From a checkpoint of a small mixture-of-experts model trained on Wikipedia: a sigmoid router.
Below are experts of layer 4 (counted from 0) of a mixture-of-experts language model. Rows are named router (the router's row for the expert), gate (a neuron's input weights, with its number), up (a neuron's input weights, with its number) and show model dimensions 48-95. Each number is 128 + 32 x the weight over its row's rms, rounded and kept within 0 to 255. Numbers have three digits each.
After each expert's rows: a language model's description of what the expert responds to. This comes from a sample of Wikipedia text that the model never trained on.

# expert 11
router:107139114148116109120183180157102149105145058075134136093116192120146174123106137171096109156112135118178153118107176161122092089142137112127126
gate0:077150126152115161064132162140082105137131107198139139197124153147133078143151079147094126119122182084096144132075111123182079142126196147137089
up0:095173118148104118139112188097127094137087129090099118099098133148157143128116115156157137167063188132122114164125102094065153167126139122175199
gate1:147088083143138120139135125152096143170140130152140081125172154135159159122126145160150170152220080108133167072122115115090136164132085125135108
up1:143138141077116189147128120184133131098145157137140125133169113107127078135153150100159136149145119152219180090161089153150156094119122095133162
gate2:169116136165144149153163090122109131162158088144157132110126100151098139086097144126088041125098094117111068128058101190134140092108107127130140
up2:115133220132146145104137092135091126094155114121169128167160144142126121124109115151138061146116104085177052066139091155156111140196154090087146
gate3:143093113140137179052146177086103163132047058074133147129164128070119134188153174180171171121103136171069188082116158120115111096126178117103131
up3:130076089160162075185161133153047112121116163118180177089128163149152122130130149103116169140029109128162108127188096125180183133099128138159070
gate4:149104177130140134156149129099126109126104128101166109185158168127049160135099124187119144085152114070124167127072178151072152178118193145138108
up4:087070126152082090151139097117133149088150120113110094158184157141078146062119103127111188103114124148242052171059171140119152081140092121172132
gate5:172145160133074162101143156159118165076149092123097067161099128105075094203147132162091172170135104108120149109111100192165021108154146134095107
up5:095151131096147211098121170175102147138164074150122124167090120148119081116103116124125127197134143107116088098195168160103151102162112100051141
gate6:208173087137139138141117126123143093106103072129155081121140136124129140128125133142068170203160121167157150134107114127121082141047153119142145
up6:169141071132092146153149116113116108103180130170166094097126156103132135077122186198084181117181195151154064130101161105155177128087129185172136
gate7:140155057114092100113127124145147125135137114141130104118152096145114109125037155176095112133086136101128088117133140120089138091178143143101104
up7:149127088186105183132170098120170076076104113108151049134070117154126109135148133144081154099154167122125130083148138133121087126151182137090151
gate8:098091138156126111100162091105139094167155119181129111123096120134188072121198176115199106097095088111123144132142139118099121137155147165126149
up8:088099146175183086113167119106148138130111072139153149142122195088192103173158125128160097084136127148091156154154142101117111102102148170114153
gate9:152131146064121174031117150121143159117076132124130090084173099128109121123182143171149136135138129087151104114103090157156141142170037158136110
up9:100124144104144119157119176158126124116147156109132118156156098127133118069192128089092146083174166183167108105159089134143173116145120078168098
gate10:122170136200133126145187128102168063121134125180157081111145084102130128125120152126069180179128122074156087107126138136125136120140120169177131
up10:121108122127129147099164178151095126109087179141139120149113175058087114152109145117132144195128125092140115132088093122195168159123086114167167
gate11:128113184132145094091115122146089144100157147120119149159123101199164147156127092126204072108125063182098124195142095168107155170124197120090145
up11:083160087111119059129183088148132152116136134145145153040130191105134114161148146126152086117151161107133179128124131119085143132120174071122127
gate12:194148129125168116087111180138126148156106135153154116172159068148148158168083154135187102099108104150064106178098153150136186118152104120148103
up12:105121145123115060151186132124107089101120080098115166111129150122114127159174118136184096114140123151146113178168190084148106131144123145091101
gate13:116158215143124063129114118134134170139086156130091134148124089169187140095166148142181131146169107133146130109164113117118159153157139149160090
up13:105169207097099116122099165061090128157162111096136119137050142124181132194173130157141114145088069109122108118198161166104186078121109086120140
gate14:138139116147085098089097125074096125084197165130114120111104113166132145156102161122088190137086177116102137099178118087056185116093158135129137
up14:108151105159081114125127123129085103114145135144151145114156109190137113120175136056178121118108149145093064169119171162094143123102110109113125
What it handles: Clause-joining commas. Commas ending a clause before and, which, with or but, common in reviews and census text, e.g. based on 33 critics, indicating.

# expert 17
router:129134107130117084121111134137127126059189047097157120110103198106077123127101161156131084127118110090180106138070157141157109079148146114069111
gate0:095153112088126103078024147157118134101128133153211114178137142145108107104079118118102099098123073112087115119074112143178163175135113132131100
up0:089133139150102089111094087103131112124075109130089075130132149072173157103146141162095141123130073074162134134132116119128092108169143112140180
gate1:116068123167140106091163168062153111124087103180070136107168163154124113097113155101137150081080151064067116126148079114139137129136097142149171
up1:063049144139140093109134178114147126113092115138139104068141182099104129108146159148175156175102113062162055156105131118171198157187156162189134
gate2:096118096147128119115065148155169111139136153173138076097150153144154033082179138133161121167108123119094179193129104127216177114112108132119174
up2:112151153169096142093155102156137071087150142135133107087088122098118114092121146121165123101137124146166170131140120094116137158105119150117168
gate3:127168137121098142087150101147185131122076172106115138133146169132184133094137175102184183132161059113132160130201114135141090073113159133078156
up3:153164137104126160133135163112214181145029140142149147104118131111108149094174104105131126182190129084149138171208159159104210118121112133101138
gate4:088128068084081124116109135133117136147126126147142136160157117085069121125117078104110175157094137094119118089147169138079059135130087182104095
up4:176143114163092101131120151159132155131184158116081144121105110087124146159120117126065146123133142081169150105073170091127156152103152136097109
gate5:143098150110126091176088140137081147120120091077197145164106149136104076117150184143122152094088167116132142137089074138093088122093107158159180
up5:150147142138160109092091083162110133102135148142176157131080162123161141112124131158164110082132113091148164077101114105078145121111144148094141
gate6:120131109154126129186059133112109126099145156087159099077148073137132124115122137098097144113103133180071115147160068147087167152169145096126142
up6:152130123176138165114115155138164166065093114119150143114114110108099149069114158101109132142075139072114098128094115156082160111118133132086174
gate7:132106219149114179163136104119109093125101097144118130104084126089111137067094122180116076055100131096157106138146170140128122148071143117102124
up7:086114105113129163140178210139091130093120084114131153130118107161156119122163118155098117157155157091122093151170188075137085071130144168113160
gate8:136155135123179109089150150114144149109195108142094150112141145119145120155088076173091090164093107108178155092156088126116097080161123157185118
up8:089165130091126065095106153082101125141132140081096160138075133151086108109132124088175111127162166108132090126081138075171143104160141106118119
gate9:115136192163095087119084024143126110111155178105115117088096143116112093126081113100121086123147108134109127100068158194132146148096195143164111
up9:125112192129122150185070113110094119132163110145140134058088108149164161141119093071102084117147099109150118189081098132115130093084137126113116
gate10:116122251131095189067174151117120130186089089175132114140113153159147087140148119174119147120128118139150088114101105135135116178091131125142138
up10:106068168162096112142187104109066122075137101133131098094057078167105090141090174140229117147153140139181132120119118113172146147133168130084094
gate11:158148095181107113149063074073104078104137073089116117184135123101082162042140144190129096156120184163122038142108123108140193168094154111161166
up11:186123116085107140111112113081127097092172146130158049120207118134134162079147114141139145143128114177110149127075077096213099136074072079126131
gate12:129119134067096156200124164130110076123139128122117086156100089115057102138152093110079104079157092141158116153110105152161116144083164172160127
up12:109204126092118194127125086159161136115122172128103136069130166117125092102059095124173111162119130128101148135143120113112195113102156164089138
gate13:183084135140094192071200180161169181156106098087133038129200091123061111074130125119132148138177098088133093085140166134149159122143070118096128
up13:127140116117174064100183079159083204127117137146122131125092076115143120140134157120141083136111133111140113157131143112142191124163162136071115
gate14:129140092169176129191129128132086129151164081128158121099121120134085078080123194093182105106133133098108123146143088149169161100145140133094080
up14:082178183171157106134124155160134138091131092069115129140074133153137164111079169154126186214202118059126134126081139139096117096125125145173096
What it handles: Place-name separators. Commas, semicolons and in between place names and their region or country, e.g. St. Paul, Minnesota, United States; Washington, D.C.

# expert 1
router:138150150106149066132161134182112090123135083144151108129136175121119124121146092120138133154100124147141174058075114179180168120057142109087141
gate0:131179061084142142118117138165061132083115122173061157161176090070124137082121180112138104188101061145153145146083103142119107147102076074145105
up0:126225138114158116178164119101102113075070132153180194123123073127149166105119148135167085146142159106140096137199102091100131149094132075121114
gate1:179186090145149121135133104176140098131145166077092087149083107143037144140134109216067130136141196136106158094151143104152090116166131087135105
up1:117166155107164140076161153112111147151167096137134132057111121132152134085095133134126176125165105136105108105127164165100118187113103197144119
gate2:111151169147107076098087155105087167149127181129112142183149201092178133111197116155082093085124103124089126102119066098140136136167139105113124
up2:112116117148146081126152116149184208112140079125139141114117097138177095123148150173149147123116096196152067137167084094138141088184127141123095
gate3:050136080153180078142181144119097049130139068138148128142175193098131092103131058096119118119174137091154154112154111162114131083139145143131064
up3:145141022147166163069142083170087175122132086094169176110136081135180085063073153122156179161137197134153113159113174107120132116086160099094104
gate4:148144081118165039102120130078105150149064110154104112126143165148176138060107133183135151109141122169069187143109137106095158124112120123161177
up4:102158152086136126139118172148143129129110099152104108095142138098108145125109127127110126090142087089119146077161152092099156110095148119164150
gate5:158066048110109192158151096102122113084100180134188096116132158150113065081121181132162116158131170138100221129123122148167140116116185146123084
up5:104121143132129113150186149225087163135120164100150146105149135175145133130127113130151100136198149154128152089113131145175111156108140129085105
gate6:145133075117129136223151167209202133197105088124160130117127175148113114099172140131080122110134127137124069130119099109170090143119133074136108
up6:089133070143124089052142131177198121174121108132112158119164147141162126175150149151130148143085135089110078113162134045158126133052161128097131
gate7:124101112092135130104102093159148027182125052101108133138121134106178148126132094089103071129088123120170143129138135141103149120163121177075111
up7:114104188127119102106173142102179130151093081112082109091169141132156128152189147104125133157139095114121138132168169115130131129096124105086099
gate8:143143152086122144036142123130134108082125105156144101161174110130142140136094090104159135111170131142155136172118154151119151133110118175091157
up8:152189122130145175181148096092176128123147109165101147091151183126142114116097089133076136124120108100159097146145130152140205134138118110123130
gate9:078133153060134116159150136117151102084140170154103185146109069142123081122164146168185097121108099120085147145097163117158119117195105147132062
up9:118132110123138108124114119133196115169091086136095146135130145122156109163129170145058176140159148099123108131128165123138085064160096053125108
gate10:157129113170091065064139140127110172149146105127079135129155158115129145145116135125119104162097076131108178096108119059118104075127097089123113
up10:154095144119154140137182124150165180134100176102111139110134135157159110149033119144163118136185097127122110072118117162121093147135141125136100
gate11:108156197084109197149197136083085129110093083120096145167062100132102111104155137141139139108139135171113177154076070146086150154168139162135126
up11:109150088148080113166169174172110049126115099084101135153157094141133150131102098091120146122171106176185105198142149131099159140172161128120156
gate12:110136140145075109133151120080131122114151108122118121106152107100049121117119146067134104174116109162096139115163138109178112098125208083135127
up12:127134175125153155122186102146140115171124114115098083148085127113140192112129156153170197137121105135086181074189157116098090106164140169120145
gate13:120157095123134100125095133114116140139145067144131127073081153144165128143154141115196119132128116073169138145127136165115106146059144111161123
up13:148123124188144151083103134111156111149126127103176110164171120216105096153150085150131135139127093121171123115076118122161153092085160144084088
gate14:101057117119115165113157095139134174078110127085182113057134133152123169107142116126125156167140139132082092171114149143183084112144168071139126
up14:144079088170120117083146116160055177110117151125195116080181137133118197111111136153136158111135115197127102077099109157201174163142104125157123
What it handles: C-pieces and hyphens. Mid-word pieces with c or sc, such as fian-c-ée, desc-ription, dis-, and hyphens inside ISBNs or compounds like French-language.

# expert 16
router:073124131156193134191160145097079139092093128070122105130080167163085171122155142194118153179125147092156152152100177179152147117100114078119052
gate0:115079167103156171192125162102122128108077132125099134129145105119075138155110130171128118152130143138153115177166141150098122152112125155117119
up0:154156189118147124099133150094153054098158105118136135081195171149138080112141118149145124124131103157110073141135115122138105174068172180114130
gate1:059151123150115151096135110125100132136176118174151164108130141148060140119129136119092126145110125132149195067053138125141129142186180103067085
up1:126093077123124129145145083168069143183184210129110133169173183153176080170097163121155128149138103156125022079141182126099179089130125167164138
gate2:180144080153101165088132111089150176163151118142107135123064146132103114110156058089112052149110160198088113155175171074107167121097139208162136
up2:163141115113133151146160133183119142124140126113113077141077167125176091138145064122132098181153137119165194194128152084134105138079158079124142
gate3:122134141138116076094100057115106079117116157176145131071135128129131131174153175113103086161166125144116114111174135135154119123103188070142103
up3:102089148188157086114160144134148120152165126112131141124176071136122176150140138107201076127164106136162113159182128169111162173090149160165164
gate4:165114191102131114164050127111134116106121087189126095160100082098103193125108152074165142144109152129109111153112118137150125107138117080101127
up4:185099160122078097143101222135169107129072136139082107128067119055098115133166122117145105135076146142119114144103140163139113130114074159162141
gate5:173111102134133145092159113158093163110163156130111158156074007175120109130131132109120105136105120156144119112184138157169082139176136135147135
up5:119152136180133136093181132172110090128102113130089123146166106163107104146186128153151132123143093156096112090127156126108154108098095167088086
gate6:124108109123138133140161147101149160118127139153122132113079075165189150124191154122078073115122086151133116121132132168114147212122121143104092
up6:191107151142129189177126120106134091129172153086090117145058153114104124164138130096133103144091103102103098073122150125131154141170144137171106
gate7:108100184158093130134134154168136169102173121136120163114114127087095128094115067159156139153094112093138110177166153141137150110179073076095139
up7:081122146155099098138151159102139099125138082142139178024125111096210131116144169186102134095110136158120115131139096163160127076185110117121113
gate8:119131077139149142142151145114159151087104121136128151146123180118099083070070195187078096180088125111101150172104096117109138159198137100183174
up8:143148079101190096194116091116154125110136103144122110183128150114134159127046115088136148145112129120178136184121104120105101100093157104129144
gate9:103117125156145097096133198117138158098064133130073145084134108130130155116121121121158155141175119030148126149156073174091086168157079131152169
up9:103108125153171049073125160141107129164154187090102103088084116153132165145075142112123120134110148102179129085132137157168115162101138146151102
gate10:141123061141120095082121136145123101155161083176108169091110138083081159160118153090063119161111110137099100133120175167125091105065153145143106
up10:113137124159137110184131097094078088145091175085189108153106142148112199086196141147058158191139117140102082125111067158154104093144142128164163
gate11:115121108106163139133125133126122174110166059071125146048143155122146138104165110097107113118128133081137156146108088139135090151097124140028079
up11:070118169077106178064162109206103128181123097122112146114129127121134165149119147065111187070100147086132134154133123113115107092135101127069093
gate12:145171070143108142040133124190082078131168136125129100067080147115130097175168105103168099117148143159140195128121158120149079160113160135115116
up12:107180106164087174117136105117112091109141158107173075098077127142080158107183143147193118101113124168087122111119167084156113146154146143122128
gate13:118108109054203080141139128118095126133136161121153127105154115112138122120163096124163084064126136144127127150186149099141115085132147203106135
up13:075118110138145147203109152094151123102119169139142121126068121116144156074041178119145071171138132069090152094160127068081127146156126087189129
gate14:182116137130147143142097129152158102112112153178108117144104170135090169159103116119131146057149160145170074164172151146172178151112134172158146
up14:132096142124119075150135109107166139101072152100103111107111085111115170118102178162192215080146126153178132135198092183159188197130081114099125
What it handles: Infobox colons. The colon after an infobox or list field label, such as Active:, Nationality:, Deaths:, Elevation:, plus some list dashes and heading equals signs.

# expert 30
router:133147198147125157126154150178097105123134097151149125143046140148106105093111123156123075110121077086164120112108152149165151131159111085065132
gate0:147196170157075107130122142181123164127112066165098119137111164096130137126145147137141099187134172101118058104173134096126099098150114151068128
up0:186125069149142103193095140111158167172143094135121169105057150168111152144121144090127107147119122212151106141101154147128131119175105126091072
gate1:098140109147089110129101194109109111119106151143084157111109113136130168133080133118131119130078151123134091103138107116108149133135129133106125
up1:185134123197115090116109106131117131099142098177083182115141140138099136074121148113111162170109136096085124183144095123100103133172111119120130
gate2:086110145106177107142177120093150136112102173105172105123140153137052124118115119111117155118141135159113143087111016069120108056159147108172086
up2:166069131080094110192125075143165135145091131157168125063125114151120148170107108126139129089143098144156159104129148112095080084149143183109130
gate3:126142093126160124104081147153102144146096115137119113104103096071161185133118147159136115127139135120209150119202109100125105200189173123141121
up3:180110117135155092153121179157080153159113093109120127101092137121147122075097157160067097173133181092159191145133132133137077122087137110085113
gate4:154138130108114112185145166145072144114088133081128150129098120149142126087123102118183094172107129137084169130121135140148136123152084162094040
up4:052134104164162167102103116123120140128116084126142140163136170127141150166127162140087138116133152120099115104088151112066099135152071116161149
gate5:135128048102147101192170161101157153125117119066132144146138180124097135121136136139100082151100117152082124186095137143108116110133187150129150
up5:150179099173135105076153121128154098170150100071148117093139106137124115072143118092216131182093124089121092151142142129129148126118157114100199
gate6:145142146086150113121123127165082146130093110155131089146179035171150033182100135123111166102066091165123080123136124128110107180142159137129102
up6:129149163101126174136090121176128134104086141117183120112165131136200086094165155138129082095091096088096086046161104132116119172136079125160157
gate7:086120112161096174120152120136126107118112069114103144132180161159129099169130189117161147121077131134112139134152098176081120138095137110048170
up7:072114159102149125107132129112097140104140113132128134151189141100126180172129138103091165108123096145161159084092119143098130074106129139070109
gate8:144131107183104077112111150142066174163134141080114116087102114128125148126089115096118126142123155161159129181193166125184082066142099176070096
up8:164086152081143076167148170110076109149095109073152098108152191133095203179105153134137083153095137153138181158156120127167150098147110140134093
gate9:142073132130096131132161138061187114109091129122089163108130122058134117110163132131104185097092088121131136097067091112158103122141135106047097
up9:143124190117082136114094113101145083097112132135136081083131092127111108112169121115139131103113147103196091182152137090113110150120118153111041
gate10:132125069163135147107156095107141085111168141114138162157141132131080088133196103172080155161123107142184153191122152152123129088181149143109193
up10:111104061140029167150129131144110071102143093094123145114091126117087064096110156154119112127099118123125176118131066124109073130127137136145186
gate11:145153118114121155192119093131109156210148134096117138123167126155133066187088148151139136118137114158127173127105157123134126089087148167174124
up11:063180123172075044155130185131169118116130101146074065150127135185099146150102150135127113114115105154103114128139077137148122093155100099107112
gate12:138145111146164140088125135096099096123066067089125161116138095131179156099131187127147169126073093140167124132151096109108135135112131094101137
up12:164133029102135123079152055107025116136101129098113115146162146094163135155091127118213168128115162115134113116157135126091141123157094084102143
gate13:117119133140132090168060130123150140144138130161149103086132088138131187088143149155138146144134159139106197145129164129096109161141146156051134
up13:124113201134185151146088174167083136111168145188132141115125114137120088146099097126124100194127149165132127132132185142149154136169134088062142
gate14:102149074143078129087127138093144133082171137180130106126146112132169100112127108066114133103132102132116074158132125112155168199156100102144126
up14:131121137098069084160139096129088143154154118092142147082124062091114106173152103139127134092123124099136162136132158095133170174132128131137104
What it handles: Pieces after initial H/T. Word pieces right after a capital or lowercase H or T, as in Hindi, Hinduism, Honors, Austro-Hungarian, Talks, plus Personal in infobox headings.

# expert 59
router:104179169128129084178140082161091119134133082121172168121125140107128187112137185112122119140094133122153087144101128155162105098083047112068110
gate0:127112140161147187139146121075115114089136132108175086149144140155084068103117103106183141146156134083134123117164146125144176150060095129113159
up0:124134135146180119141150091179092153141149096140177091149100101166120099104070120127159076096143110116185103156177103164117139124123140163116089
gate1:120105152138149119108101192066153158077159157106128116123134133118098182128113054166112133110151113169120109116106224143111054155145126068128103
up1:165105148095134132098086107097143186120128172114140116153148122158092143148179085127179103148165144162114166144118127174136132133158095138139113
gate2:199094083147055114089203193095117133175144138156180058167125119108140118089152162181104097099139141177154137060129156136131145119100168167111117
up2:165205101080125158067140109175113120135195144114104100168086156187150141162099147114167154084154134116148047167124107154089174145149164150133151
gate3:153143062103129097096148105134144125102203151114066161191133157072140125120132117066131122116159160159159156086114144119156079123138066086129162
up3:134133109113102151094133139155110170103191150096088156184109141170119137077215113090083143101135145129141143152141110097102066139156129131174119
gate4:103138104143095085073122126148111145072174136137124159192132111128149114170134115135159110117127148147184150116149144155121125209148029158146109
up4:123160094168134127198196145110163195130108142096133127159161181090117153130172116123146163109148164172109130140154099124175159156114126157122169
gate5:164178112136122168144108039148129148038114148127153104176148111144106130136162170120137123133098137118137124101123145121147089157187103137086159
up5:133079113153118128097162143149110076089081104135092097086116143067088128096168133124089132177145128120131143161067161105064140093160132138118128
gate6:153142093190171102116141159094107157138145098094163102155074136186097126111071069141121104110098110102062151157163123107140191094123174085126135
up6:108116153098146042079108113155118142134123064152085104135086104148108132157071175180116129125190107128156165101091107171091141167152164140100151
gate7:184102072099123159121135110136128131128119127109110142112046049118144165152162125091072120108151188104132063132106172145147099118158162117081150
up7:103149186077203158113139153100179092111122132139134162124087121127113132060071127105123125145118158145124087145114154107096052159149086151066138
gate8:084106122112109172130113156123192096130142133115121158117096127159153209148125108144122027202122124086149089122052138102162126098150122110142111
up8:122110133135119114143158131135136131109138149102151160064165079110121087127133194144121098134123116126167114155070137105103122120087145189129107
gate9:101088070093119186147111185138115210165163104171144117145057113108088099155090136151123064100135106138097195082103154190120170104108125097106187
up9:117135129099126118133125131114139150153096145126087158150127154116143110113120103121172151109160123132134094149101176123143100123144063127091121
gate10:145084056148119122147153149141144078122161095136123147101140103116145220169175146143169132128102150073151157132082142138105072107082125167131050
up10:090092112141112129074224177141146145131121105060134115157099079104088171136153093129080080116106195081147202122081127137097108167119115138062121
gate11:108158129090201142174149157152151090084128133138105123180121095169191120118092128120153078141158077113170158147166141128128152120174138127100129
up11:135126110120141085088146088090054096137107144139156136181129076104095208083085118095128148133158146143138118113180145074187128082107068154093103
gate12:103143164130113159115163109197124117105167131167156168173141078110153114095116129082128219115119111103123184170187090145174090099141095164121118
up12:126141159063084104096096114050130095142083157114156113104105149197169122109147152137104164105147121107174095150086117142127125148134139110161134
gate13:103106143204151140119139080082126093201072106128148137115101143162070132114173119161191100098124132146098090146127093158146106127105141202100118
up13:112067122158133099112093069154144149144138145107105117065134137103128161177111135171133161111131155119120114126127179171143131095076150137028105
gate14:101192158143123125122147172094126112138113103122136131167104149110129196133089137143131119087151112119128128159120164146082072133132159146087131
up14:082165178120131143155138164125095179120194087140167101102111121101067134142152142145120136151110148142104140158146168119048100071093125175134152
What it handles: Periods. Periods ending sentences, in abbreviations like No., St., J., and as decimal points in table numbers like 20.2 and 71.66.

# expert 38
router:091153213125136165154117155145118127114124053110107146102094142117113137090151139158129114068105072157122120157072118124140141085137105149044086
gate0:145097159139125154122112138130100086130095103114131096159138089159184105173085102173110068112148088113143140149159115131079188160123149114127112
up0:149117166136176058151152179102130163194114123125145163167154139145090131161151103109104081097137157160127136161101082156125129198083127136152146
gate1:111165153100129151160120100088161108109208139073101122108074112130071117222111162120091088099106119085169124136186161158087140089134168118176097
up1:104199160141153123112124084141139071131157087146055183132120170164181124148117182171090141148133152116082110170024106146092169090093132216116071
gate2:141106194206154112145119115138156131113106120099145084120192139095080102115137174140114110142190103118092097181129156180236093038143107098080158
up2:090166152130129122077116129160129083142207119136112169158119116147122108141140141118184143129151135130063067126144102155176160089146082187118091
gate3:081181097143109073114106205145105121102179106114147072086103183164141137127137161175180071182140196146031153127161133120160171177165152112097127
up3:134112130096124167106067144121093098137129183108160131109059110124117158095155105155156081142074120154112067145114099105164133146161095176108156
gate4:146094106181084064195131133175172132072156114108149131120112132122102055142088114100127149119152107138068090062068065142153089124133068159159125
up4:133119063099051108161127103131163158114193128115114141130169117090129150136145136087119147122143133145126168158139151137133114057147105099231112
gate5:148140155130058118112133119086086137157120148109062141105108162121113113102125140132155176165147097092124077097106079128096096075093135203104088
up5:112137104135140076133106125089158189146127030122138096103095096103126124112109163176154112115115161087168148151105169077137146097131095122136132
gate6:144109121070136081146111161078159103189166147057153158134049064070141169084146042116102095116134090163129116092174120172183087127156079180049091
up6:174143096114143124142113122116129169135151051115120157113095149130159116130157158168102136143102138219150154134106111124122124120128120170123136
gate7:101135117099142142179128142136138084151119135113110096164148116163083158134153077156137067065120099116152108115104177092101134079174116120126082
up7:099115187154099140127109105145075134058155145108131072138203153147080173144107116110113081093140113113091119159136187161125116169125196196163106
gate8:110117215113168106162146125113109102148097138160116118173125131118155127096123140146125091138069162137161132090134105190106059140119157156145111
up8:121117171114131121149208146097110165098133119140135179166128094122164142150115184115147084146109145117158124108144150108180137153132142181073148
gate9:097160126108169128137120137105119168134121178133156095142159126171114163119095062168131154105139120081161135159125108129107141132150152097073185
up9:153117177103108116112130152188085128115144174106110138123116117083175146135159101089176098102132177133162096128139076106168168152164082131179075
gate10:179134188104076160171121103104070154107085151097147158146171107135120145126160164143133118133187154155136095115106101178107164175148113127140125
up10:164142143072137107104116107156064129084124080130121083123195094188131215057159136143146190154111153082095137108115110174160122168096084108119123
gate11:112139151128144136105128107101118081117090110064118116116151082113054131096093172122048140144162169138089134129200136180107103137119094106094103
up11:171156119141124207114122121088130121133138104098109158149156144135190095126126109203060109130098149136180137167098097128105102078148118163119115
gate12:159141164125141134149128174190132107123135106152137136156150134196106115103118180134090113067146163135152173120094130144104049090099098113116155
up12:072105151163114112149161131137090096219178147101124143122119216087117093116128097149142107152133147152101078068102130108087129153106145144101133
gate13:103192094102119119163136128152125151146146137149131089090099088080101085131128105082135116041103171137154168108112122134159077085072162169108105
up13:160158074114096093102053129137131105085176127130161111155144150155173128138108138172138118110128125119133153128145078153141141159131174119050103
gate14:155138152118146085160114082151113134161122117153173067178103153135157168088124106071124090157171096154120127079090113156165131116134123089066138
up14:145166149119154091086109109160151102165085120048103158147117124157104104120152164183074105165107129098169128124101107153176111134177112128056142
What it handles: Months and In. Month names in dates, often after Born: or a day number, and sentence-opening In, as in Born: April 2, In the post-Zia era.

# expert 52
router:100181101144118138128197103114127076101123116136161099112122124116123123140101145162141122173130108091192081115070125180122105126111118140122103
gate21:118113158116121114144127128149109149157118122134183107112113160151129145174130166098134094132115114144141122158090118192107116121112167100137162
up21:150057127193027144123151135174129108129140177172149114122121081147138141137113114089130191115148156144155119133125184169128105061089129139124153
gate22:087094126129143166136236133150140086155128117172118118132150173105133198124152117111128145172147175106098122073183157187104093098177150140101145
up22:135102133173145175135181077092108098081145147101115171068146113100085120120092114162161160209157165133120129078109194114053108103127218082135108
gate23:188137117142142140105130141034157063092080126104138087191136165101093170095112127136088122123149113141124081157118079129136096110106155113083114
up23:065144114136095138132184185099119130071172122128141150151140116123132081142080138133127128121078083079089095188119168135164128146120141105043107
gate24:137143136095169159075161095146114119129106094085141130135129119114092125135111089151079064141122166117174157109115155131138102115125121080117124
up24:139118025137119108125111195181133123087128101126170139167135087105128134161110094098087136157128121128121156104094121173157145071095075126100140
gate25:087133149131114137100176148111090100151145093139131105121136083122183130191157219092144146168107060119101185134102121133130135147183172135109128
up25:106117134129161165128167185143124167141139165136132161077093075140162101121131129105121165094154100125079080123086186085099132105113088173154117
gate26:111156192132135108132102158084152120115164115122119179166123094086207130122082174111113134130154110159176095091111162090115096130127097152189166
up26:138135164155158127128064095113115164106184140131102164112142101153078138123091130100067169100103111126124044203102150138107159127140126125087113
gate27:086136083212091090088131123153052123169165118198148156103183151097113107117146111186124093155131129117163136130164139138086093134125168101125129
up27:143173144198174161110125144121117121085166118136128112145202144112198132138171120136149147080130103214119142124089071117045172183102181140134089
gate28:161143192103165139103145112041104136117169113137124135138129165173127148175086124123149155113129130147183184107145140153123093084153126107065135
up28:212155160110107167164099083094095119156141174128198143142082138116119086126174094119079155113114128136124143156122175119098009163144107140080163
gate29:161179083170110108155138130140187119103084131098078199161099152075108106043146130154123180171159154148148149093137192066162069145129168096132104
up29:128110124172086177117126108081166067087072151181186139114125156102117133063168177141116087090108097170109126097099144155165140111152166100165095
gate30:103110137136102114157125131170120164153132131143101193063190156082116091108116112078175180151189081102199110104079120073104136117138129161144110
up30:082140090153140052131130130136171160135095180152164119081075107142127155086081137117143148157082094158140116128078133145140187097118129177162161
gate31:150090066226141150132111146142124184069181161123055080093164125110107079120166094065134106118131161139136143132098116162068066134093151174155123
up31:140141105144108119148124100148139129138141127143123108104052136153120200099141151079143197062102128092158094126086096170070074143080189099188125
gate32:116157060089070153130132096124138060093180149122101137053131097133148086119089131185113099173183090145086209078150124097151074134137121110153158
up32:142091143117097121167182126158149089080182119074105115112171080153133124125119085131094107157166119131140113158168148115125110142131138129153092
gate33:138157133141142135115125172158157067131115074118109154118132132128128092117159147163145157122204157078140144072151111117132143095179111129145141
up33:093146145087082081128185120108122213118123069052161117048114193086129146127119116070172169061143145122142104110156160117146156126150137100159160
gate34:189109128115102102145107100093177155165123099122139132112120109143081158132092094146094161100202115097163140097134153092161139120113113185102117
up34:156183189159137051125128087144117064129096135133117097090113110134123114082112133169158129180107168170051122129105060161165067104109091137104130
gate35:148129157138124175080139133148178155141097086132125168128154161088167178149064189139152178143100120134101104106170115105144168103123112165117152
up35:153147155134083140146081129214104142154067113064136140120082146113139134106106140214152117168107150059083109079097106085110171114177083199080081
What it handles: Line breaks in structured text. Line-break tokens ending infobox lines, table rows and list items, alone or joined to |, ), period or semicolon.